config.toml
n_experts = 128
balance_loss = 0.0172
init_std_router = 0.0231
norm = "layernorm"
beta2 = 0.98
dataset = "wikipedia_en"
Below are experts of layer 2 (counted from 0) of a mixture-of-experts language model. Rows are named router (the router's row for the expert), gate (a neuron's input weights, with its number), up (a neuron's input weights, with its number) and show model dimensions 0-255. Each number is 500 + 40 x the weight over its row's rms, rounded and kept within 0 to 999. Numbers have three digits each.
Before each expert's rows: "comes after" lists some tokens at least twice as common just before its tokens as in all text; "gets" lists some tokens that make up at least twice as much of what it gets as of all text. This comes from a sample of Wikipedia text that the model never trained on. Tokens count by the router's weight.

# expert 9
comes after: ",", " such", "s", " well", " along", "ed"
gets: " and", " with", " or", " as", ",", " &"
router:445493589522509427444509479557437433490530517515410543478493493464552454447570581527516459489563467448503516539485613513482494518474585545550437490477526483551472516430512516517513553448463487468490460515461466548465509430452545448565439546503443498525441458520551512474507550534489545490515481524486532448544543577481550520455463529533470438539528475545554531495583416442532490467501544510475541579522493478519540516405448557493543531504498495506528402484563494514474513548506452500445595474595521514509525569512515513535474540502541517506553564476492427469482555463519454503538519558495550540529478457445418517492432536513555527492471511506532475474513459521453521483450494518482477539537482491470498451504481477499451482484459494478496519463429488484493450499456541
gate0:558493490507478544513471495512502477595540496507492542533499431550479534507532470521435531574565501533516572509543543413486408561507460514513465508457496499474462446541483518501520506551448482565548520537455506493512505481495563530501490490516527544497582461401529505550503496461429464453472503619516481510472569483518516514422463498439425513564520479498571507515530409536463500500525450549531536400511440435492441545481497537424514562521525558507506516536552432448483510486463473549453484411460562519478483562442500497469471521509463514607552525496513495488520514368539463535536550470519441488459487492473500498497504498528459445491523510500487488532496516465580545514511514544515487508501447403497500546462468544487476560472501492524448509490533426507540559505484475
up0:484514522519514522434559505486558429509493501460493520514473462512490519492499568489559518458473448476571446450494545563483537478523524583441439523550496465442512402508486525452381423509476465479553517545515494496505481479443521543494528535547502485485529514481573512455392547524485481444387493464516516472548575503493493527493523473478477552573504502567521527534518545433502526435462473503514509476480470506543477518541488522520504539525479455542580526600509474514562533545501426525537458542561522473465489480521504506422497490444501423503457490556494463539496472536522412511532516511449529453530512445473502452473487475496485536524506530541466492499601529557493496507530534446462403449466511530564417475457453464555468442491520487565491482538535422551498467510545564

# expert 78
comes after: " |", ";", "|", "-", "–", ":"
gets: " B", " L", " E", " P", " b", " W"
router:532502475559478494553457503522436564521597427458556372502454467463526521386520459549401477519459508589450545492483516570499564421485413432471467480477482589457528520471533515455527492473490460469518536554466513527492514483452534458442528509536524585537477433517493513497434486481502494505425429517531478495534522478478450502501523493484504518516472533517475490529439448573465441561449437472531459485462559548449454500478554557497547462521509506521509479496528514552488546475514592553538454476537506488532481500451495482505436513476535532508540481461555505535543466477511516562496494507485493548516500500474415476473607488484452474562519571509501546501424477486523546541484486548553548591499516422539500499497509544487507509530524523492462481525466498529534492479419490
gate0:552514520536488497485473461558492525482477430498506521516461419398423526480480493514579477487452485475522553497536489520419543412510481489641549461444426494534468532571562475479500540472532482465521500463527494524502532532505499516508508416457443538507533523440488500581486507464470533494544570443499458499475505550495440515476544469477524510477468408464495544408451464511500503470469492519557539456483483527561535548515475535498509497539510398509547446567526488465509501503460537573453496454548466546487579517480507479504418608466565514460524492525522561576512518503547474463503462486475515466506521510497474452526504483512475396474563531429545463525519509493546472495458499528514505573497543567482552526456473475476438497454527551493607540490498468459518539529496481
up0:440486547473452496524483489430500453510449390567444517444435517560535488503510485491438476569494560495482483562511556538479478430541479542500501512592511541494513436513474532512460482461517491526501526501472505558454525501518504538500527561534511565549484462507568499407548489487427527558454533537518501501469541428489618502509472472507555531467594498483466448492457504504448478516453453495522532491438519493483478491448515531520495443479504535484450487527447562518512547546501508516531529502560439515464451432463523440541534516521521443561559522445498447431517484491484436541461515530539545441521446531464487488505498519461492527495535437582442526526529517533467393586511511498478455499521479478512487547463484523522536491545548468544471459453527619473473611506453535

# expert 2
comes after: ",", "-", " the", ":", " of", " ("
gets: " B", " R", " S", " K", " L", " G"
router:530519652551412459529483465541457478555530592568503503485512531562483540527460535453564480484513408505482562516528512488468504471520521503473565469567450514451545495582531521531500509435442540487515506493518534436480542453487554507485516506571551516436511483470461481564472509517560471504433518522495537430539578444505501448556477486522545438554508475490490505510490478459551520461520500489491464498506502517388514564454499490535510522481473502508491534494546467453507469522468576496546513476477524495511490456459517448525524476493562509473502461557521463547440514519517522518445515489488567488541484433545503475471735420477474545507510518487466531532469482502523472466458482480509563555521516509520498460506455512427499498506459541525432527539498474492486510467472500
gate0:442540497573572550527454557474494467446475501522489514462511463516486445490355480517488503475463542503472461528449510528455378512427515503516489552530487498511452479472470533480402572540564492504456473483497447545521551474488507492510487515457516581498410497478488487488438482449475520562502436512454472555551507555451429425490506553487487527435497559489537530522546485485461483479474497572582526479552560511497506511497536461476485491535515490567547516427505567468433515477491513481506522437511511489441483468561473476479448535477453506466536500506561483506501559466609529494479449513519495491471436556495500476470483589509574479531477518487452561406541492483568473527565530537560460492511498509546447540510487544456476504506515448505496509479496479515464402602523526
up0:629628579510420539569491472476491447538554570532496459557484536490489532510536519526551435512465486493520522454460483461444545487522442489545505495456502503467504497583526504530479482509433499484549573474482517430521462494542567547521544500589480439492583474492606512557490563500558483507511491492492436529509492436427467555529495463473441528530514489501482569525544508533491543613512491469485499466484485492479527466532484491469504522472478557520478520502491490518497461538455517487484493519443473540507446476548441508483518550511496495447511486439564432459532466485417486523551539453520545411449549481461535516510535511467473503496472555534505478495476474529495516489493493583419587444546495428510500403419482459565560467495502515467504472532504537529505543529481489